Weights of a small mixture-of-experts language model, trained from scratch on English Wikipedia.
Experts: 24 experts in each of 6 layers, 96 SwiGLU neurons an expert, 2 picks a token, a softmax router.
Below are experts of layer 5 (counted from 0) of a mixture-of-experts language model. Rows are named router (the router's row for the expert), gate (a neuron's input weights, with its number), up (a neuron's input weights, with its number), down (a neuron's output weights, with its number) and show model dimensions 0-127. Each number is 200 + 30 x the weight over its row's rms, rounded and kept within 0 to 999.
Before each expert's rows: a language model's description of what the expert responds to; "comes before" lists some tokens at least twice as common just after its tokens as in all text. This comes from a sample of Wikipedia text that the model never trained on. Tokens count by the router's weight.

# expert 10
Description: Separators starting or splitting list items and infobox fields, e.g. line-initial hyphens, commas, semicolons, slashes, ampersands, and "and" between names.
comes before: " ", " •", " Born", " A", " Country", " The"
router,233,177,147,169,218,213,155,173,198,231,234,215,227,185,226,157,250,191,220,210,172,155,178,223,209,200,208,187,187,190,190,260,151,202,224,201,157,248,172,191,176,253,235,181,148,236,147,192,199,184,198,212,134,196,209,226,227,180,219,172,234,179,197,188,190,157,177,174,167,173,267,202,208,142,232,224,228,231,201,230,200,195,219,216,217,197,220,239,190,148,205,192,231,232,172,175,190,167,210,190,186,146,164,176,221,255,230,200,224,228,216,223,182,223,123,156,212,201,158,192,198,222,215,152,134,213,174,244
gate1,217,189,206,185,176,183,182,208,237,165,237,180,202,189,165,189,175,155,202,205,232,249,163,192,217,190,207,213,159,184,213,199,144,245,219,207,201,166,167,206,239,144,194,222,195,274,168,223,198,206,213,179,211,221,175,216,197,204,176,178,231,233,239,237,190,247,144,119,204,216,260,240,236,149,225,233,183,227,202,204,171,142,152,160,135,217,174,222,193,232,273,171,236,200,184,163,216,144,195,201,205,208,168,212,171,181,232,220,238,229,208,154,194,213,219,165,205,174,238,180,177,215,219,196,218,175,250,202
up1,170,225,229,182,154,187,218,204,223,276,154,218,213,180,213,219,175,191,190,177,163,216,180,229,201,192,193,276,166,187,203,192,164,226,273,205,199,219,237,246,231,249,185,196,217,176,206,210,202,232,208,96,216,163,217,201,230,206,213,173,208,234,158,146,205,203,199,223,218,143,222,205,235,247,211,189,166,219,178,162,178,182,226,174,221,167,194,229,217,165,199,246,217,224,182,241,249,152,135,205,192,179,189,183,202,219,229,205,199,236,157,229,244,192,212,155,177,223,200,247,232,179,226,231,224,203,202,150
down1,193,176,155,214,200,197,257,161,160,177,197,200,196,182,227,262,198,231,198,198,216,206,216,211,161,212,234,266,166,163,254,130,157,196,223,217,201,227,177,175,210,278,232,195,157,208,201,222,221,153,198,215,220,240,196,197,229,185,187,243,203,175,213,169,215,220,191,241,225,229,188,270,236,127,234,201,179,250,218,170,223,186,250,198,169,214,227,197,222,184,235,188,201,198,186,207,165,184,205,205,170,242,213,195,241,221,183,184,181,257,199,186,185,186,186,231,148,156,172,194,212,158,222,131,241,248,189,200
gate2,259,180,228,167,197,187,201,212,149,219,173,219,191,244,158,214,173,207,225,238,198,191,169,239,247,185,247,194,114,196,188,215,185,218,198,249,186,171,184,189,207,241,139,247,164,196,172,204,228,171,213,198,248,233,195,173,193,215,236,268,181,248,186,177,244,173,191,184,227,184,135,178,200,183,230,169,202,205,209,208,232,206,231,184,182,205,231,204,257,212,179,212,221,214,220,144,112,224,193,171,168,179,234,221,239,243,234,214,230,214,223,175,206,198,201,203,239,202,230,156,229,135,204,232,205,189,192,227
up2,202,237,207,216,194,196,211,238,226,201,227,226,216,202,232,162,199,190,219,183,206,210,234,197,229,179,238,212,229,162,202,243,157,178,152,188,259,239,160,138,265,188,211,187,197,246,176,183,190,232,224,225,151,225,233,141,175,165,192,213,205,187,229,179,228,175,239,158,223,214,154,169,191,211,176,190,205,227,197,227,234,175,247,222,281,239,189,167,175,216,196,217,123,213,211,162,216,233,183,218,218,233,229,228,189,220,204,171,193,194,232,162,213,221,213,219,166,204,166,266,219,184,151,249,265,183,178,232
down2,121,181,230,202,214,184,172,170,185,196,196,241,191,213,176,286,182,114,221,190,226,197,171,213,264,198,221,264,191,181,193,193,204,184,181,202,223,192,195,203,226,198,214,229,188,196,204,215,222,215,195,244,233,193,213,181,189,176,180,195,214,198,230,211,136,198,202,231,225,89,127,136,175,184,212,183,201,166,178,188,184,240,245,178,140,197,167,200,175,176,151,224,228,233,160,198,202,211,196,166,229,199,211,179,183,204,229,175,182,257,227,156,180,186,179,220,231,209,223,199,226,198,145,224,196,223,181,214

# expert 8
Description: Number tokens in tables, statistics, dates and coordinates, e.g. 20–32–2 passing figures, medal counts, 76.595.
comes before: " |", ".", "–", ",", " |\n", ";"
router,217,196,225,164,255,202,222,191,229,218,193,186,242,181,238,147,186,223,154,225,180,181,196,174,156,195,245,164,230,170,236,149,197,195,236,220,258,196,225,245,222,186,210,247,167,145,166,194,218,177,183,229,203,152,180,227,205,206,195,204,233,184,212,211,133,238,247,167,157,184,182,174,176,213,165,238,173,154,206,217,175,163,251,243,208,194,161,203,186,211,191,214,200,204,232,236,207,245,238,236,251,189,187,226,184,244,144,207,171,182,206,246,179,211,255,222,206,197,214,178,180,206,180,141,277,197,177,185
gate1,184,201,215,209,190,223,128,186,203,186,194,238,200,206,198,196,196,173,210,215,195,188,190,229,177,238,239,195,210,170,192,155,135,225,194,249,209,222,214,184,153,178,187,176,211,196,130,234,236,213,169,146,202,184,220,184,179,212,229,162,234,199,201,194,178,193,201,147,243,174,165,184,154,194,193,200,201,167,208,192,198,215,177,211,158,196,182,250,264,224,128,226,165,145,195,215,228,134,204,162,205,232,170,198,171,219,248,205,237,224,215,192,224,198,193,162,241,276,210,156,153,206,224,132,157,244,239,186
up1,182,181,210,167,224,189,248,188,206,227,212,182,241,231,188,224,175,198,204,240,182,223,280,212,204,211,213,224,170,164,156,182,189,190,186,189,184,201,176,155,198,177,276,181,204,134,182,212,201,245,204,245,137,205,124,220,253,185,201,183,183,173,195,173,194,179,217,180,218,180,209,220,188,296,200,169,209,166,228,244,175,243,240,211,212,205,187,207,234,191,239,164,182,132,135,219,199,178,205,163,206,214,220,225,215,220,187,163,244,195,161,199,192,160,153,190,190,179,208,208,203,182,147,251,222,221,163,220
down1,192,150,215,192,227,241,207,197,215,184,212,257,210,237,216,197,215,273,196,165,227,195,230,201,256,171,156,195,152,213,227,249,205,218,221,214,237,188,193,163,185,189,184,188,216,155,150,149,156,224,218,260,230,166,214,187,187,170,203,158,186,232,227,199,232,190,184,210,237,138,184,198,199,190,211,167,222,182,175,186,250,153,212,257,191,202,185,222,145,248,284,227,190,190,172,136,195,182,145,169,191,191,220,164,197,164,241,198,183,182,229,198,199,167,153,225,190,227,213,199,190,214,214,169,158,207,239,167
gate2,248,194,214,184,217,199,244,175,197,156,153,238,178,205,200,197,188,161,247,231,267,218,226,221,214,187,220,228,140,233,155,182,157,160,228,232,186,179,227,237,172,181,219,174,182,200,191,218,218,175,221,243,256,219,199,205,215,226,195,197,186,232,200,192,160,206,192,163,203,178,208,140,198,144,225,180,152,207,229,214,189,203,180,204,221,159,186,202,219,192,243,210,174,223,163,224,217,166,243,173,170,197,243,253,232,222,157,186,176,116,188,174,220,261,228,164,227,205,158,181,167,198,197,167,162,121,179,209
up2,256,197,212,138,179,205,151,170,166,179,187,206,244,202,216,215,201,170,200,213,190,209,192,224,193,248,194,248,177,198,160,243,168,220,215,228,180,233,135,203,182,193,169,188,250,197,215,183,235,174,202,195,230,187,176,220,216,234,181,149,190,210,185,145,218,246,214,202,216,215,171,188,171,214,150,224,180,218,242,242,225,217,174,206,227,223,172,206,201,249,143,236,274,262,170,155,201,177,204,176,211,192,188,199,176,225,191,114,176,214,146,230,232,194,222,236,157,216,181,143,178,200,258,222,213,194,156,211
down2,190,223,212,217,257,188,229,176,184,225,262,204,210,222,211,173,141,204,225,229,228,197,212,208,225,176,206,221,207,208,234,215,192,200,191,150,234,238,226,202,209,174,198,160,171,185,199,161,191,197,284,205,207,166,174,225,199,186,140,159,218,214,188,201,191,231,183,169,197,137,182,204,211,216,194,171,176,169,190,244,238,247,246,251,154,211,144,209,183,182,275,230,147,154,143,194,266,271,183,188,185,203,193,212,232,189,207,217,215,173,221,254,191,180,225,194,228,159,164,206,214,255,226,173,201,224,191,182

# expert 13
Description: Column separators in wiki tables, such as pipes between cells in Year | Team rows, plus semicolons, colons and equals signs.
comes before: " ", " \"", " —", " +", " −", " —;"
router,139,254,175,164,234,205,168,193,198,169,218,168,181,203,149,213,253,241,198,205,164,193,231,200,177,198,184,193,154,199,184,181,230,197,182,174,169,208,221,234,251,248,221,160,220,189,149,179,248,245,205,226,162,196,194,177,183,193,196,140,250,205,171,197,225,232,195,136,155,170,194,178,226,213,219,198,168,169,217,231,191,172,169,184,171,265,185,205,166,233,204,221,259,188,204,222,160,242,208,160,267,172,219,210,197,171,203,176,262,210,171,161,217,205,143,167,144,208,171,195,203,225,167,219,212,223,226,172
gate1,199,210,163,217,159,191,190,171,247,189,228,179,242,170,176,222,170,176,185,171,181,189,186,160,162,165,231,161,170,237,239,237,259,216,150,200,242,199,180,191,237,140,197,221,193,218,229,154,241,242,175,187,143,157,169,185,189,174,173,186,213,174,208,199,212,234,208,245,215,190,195,156,160,182,190,204,135,249,214,182,208,246,200,202,210,291,212,204,189,198,247,196,157,244,186,189,220,173,172,279,235,225,200,194,220,205,180,212,252,172,212,253,232,166,237,182,193,209,179,200,202,179,214,184,151,222,217,214
up1,184,195,153,255,210,179,246,174,211,188,241,206,209,238,215,265,210,178,201,188,222,197,211,205,232,280,201,255,147,165,195,196,218,219,232,194,198,237,221,177,196,197,208,213,202,219,183,183,210,192,218,178,227,182,177,203,242,181,210,211,217,266,201,203,289,164,202,210,190,217,135,242,155,135,209,231,253,219,228,205,189,169,243,204,184,213,235,204,173,172,195,227,209,204,232,250,216,240,224,168,203,159,239,150,238,204,215,124,190,231,198,198,186,225,232,213,216,183,245,215,221,156,195,168,190,182,247,160
down1,185,203,218,199,238,193,261,184,201,251,222,192,200,240,163,154,238,183,234,193,173,204,206,190,124,212,245,239,188,212,221,205,205,178,184,174,201,198,196,215,227,227,176,222,172,156,223,161,208,196,240,157,190,193,168,167,200,196,227,207,217,227,150,215,209,226,205,217,168,174,204,186,257,168,244,215,161,234,191,247,171,220,223,214,64,179,201,199,162,228,155,175,191,187,205,249,225,178,213,163,188,149,186,221,224,217,164,213,227,240,223,226,180,222,268,226,186,215,241,190,212,175,202,192,210,177,220,249
gate2,160,240,217,259,173,176,154,194,197,181,211,149,224,148,186,208,167,176,252,210,184,163,208,198,167,200,189,202,236,177,165,190,190,220,175,242,194,230,188,168,225,227,158,207,215,247,200,184,227,167,206,227,177,182,184,220,215,188,136,153,254,226,270,205,185,238,209,160,242,193,174,212,187,231,158,195,243,197,221,197,148,187,214,211,226,264,218,181,205,194,223,150,239,160,233,207,221,173,193,216,172,194,182,143,198,202,230,153,263,226,180,183,174,201,186,212,264,179,193,201,165,180,129,219,172,168,213,172
up2,152,209,188,202,188,161,189,222,169,172,151,215,229,177,214,184,207,154,223,252,230,214,207,159,167,240,189,226,154,250,198,250,167,222,213,255,221,231,218,169,185,207,185,169,249,212,188,207,186,143,230,251,192,260,203,256,174,193,179,182,192,190,173,253,193,220,224,188,187,212,243,179,178,206,178,212,250,179,227,190,223,198,187,208,158,225,189,188,144,173,179,157,259,213,202,197,193,196,205,213,208,199,156,179,244,207,208,181,229,256,205,125,201,177,157,185,240,226,234,213,205,210,179,241,174,245,184,118
down2,205,192,254,245,201,174,180,199,177,207,242,178,236,240,227,165,185,194,138,215,215,213,250,218,232,179,162,213,217,213,137,146,204,169,182,183,239,242,224,166,221,149,207,193,239,222,217,169,179,231,153,222,200,230,162,232,262,259,167,228,238,206,173,197,174,232,225,173,174,204,184,190,197,229,171,201,183,222,187,215,124,211,184,208,169,220,201,160,215,217,226,147,199,203,214,233,201,169,189,220,165,150,169,230,202,211,219,161,231,222,166,169,175,215,183,187,225,181,125,186,127,187,163,204,193,158,197,177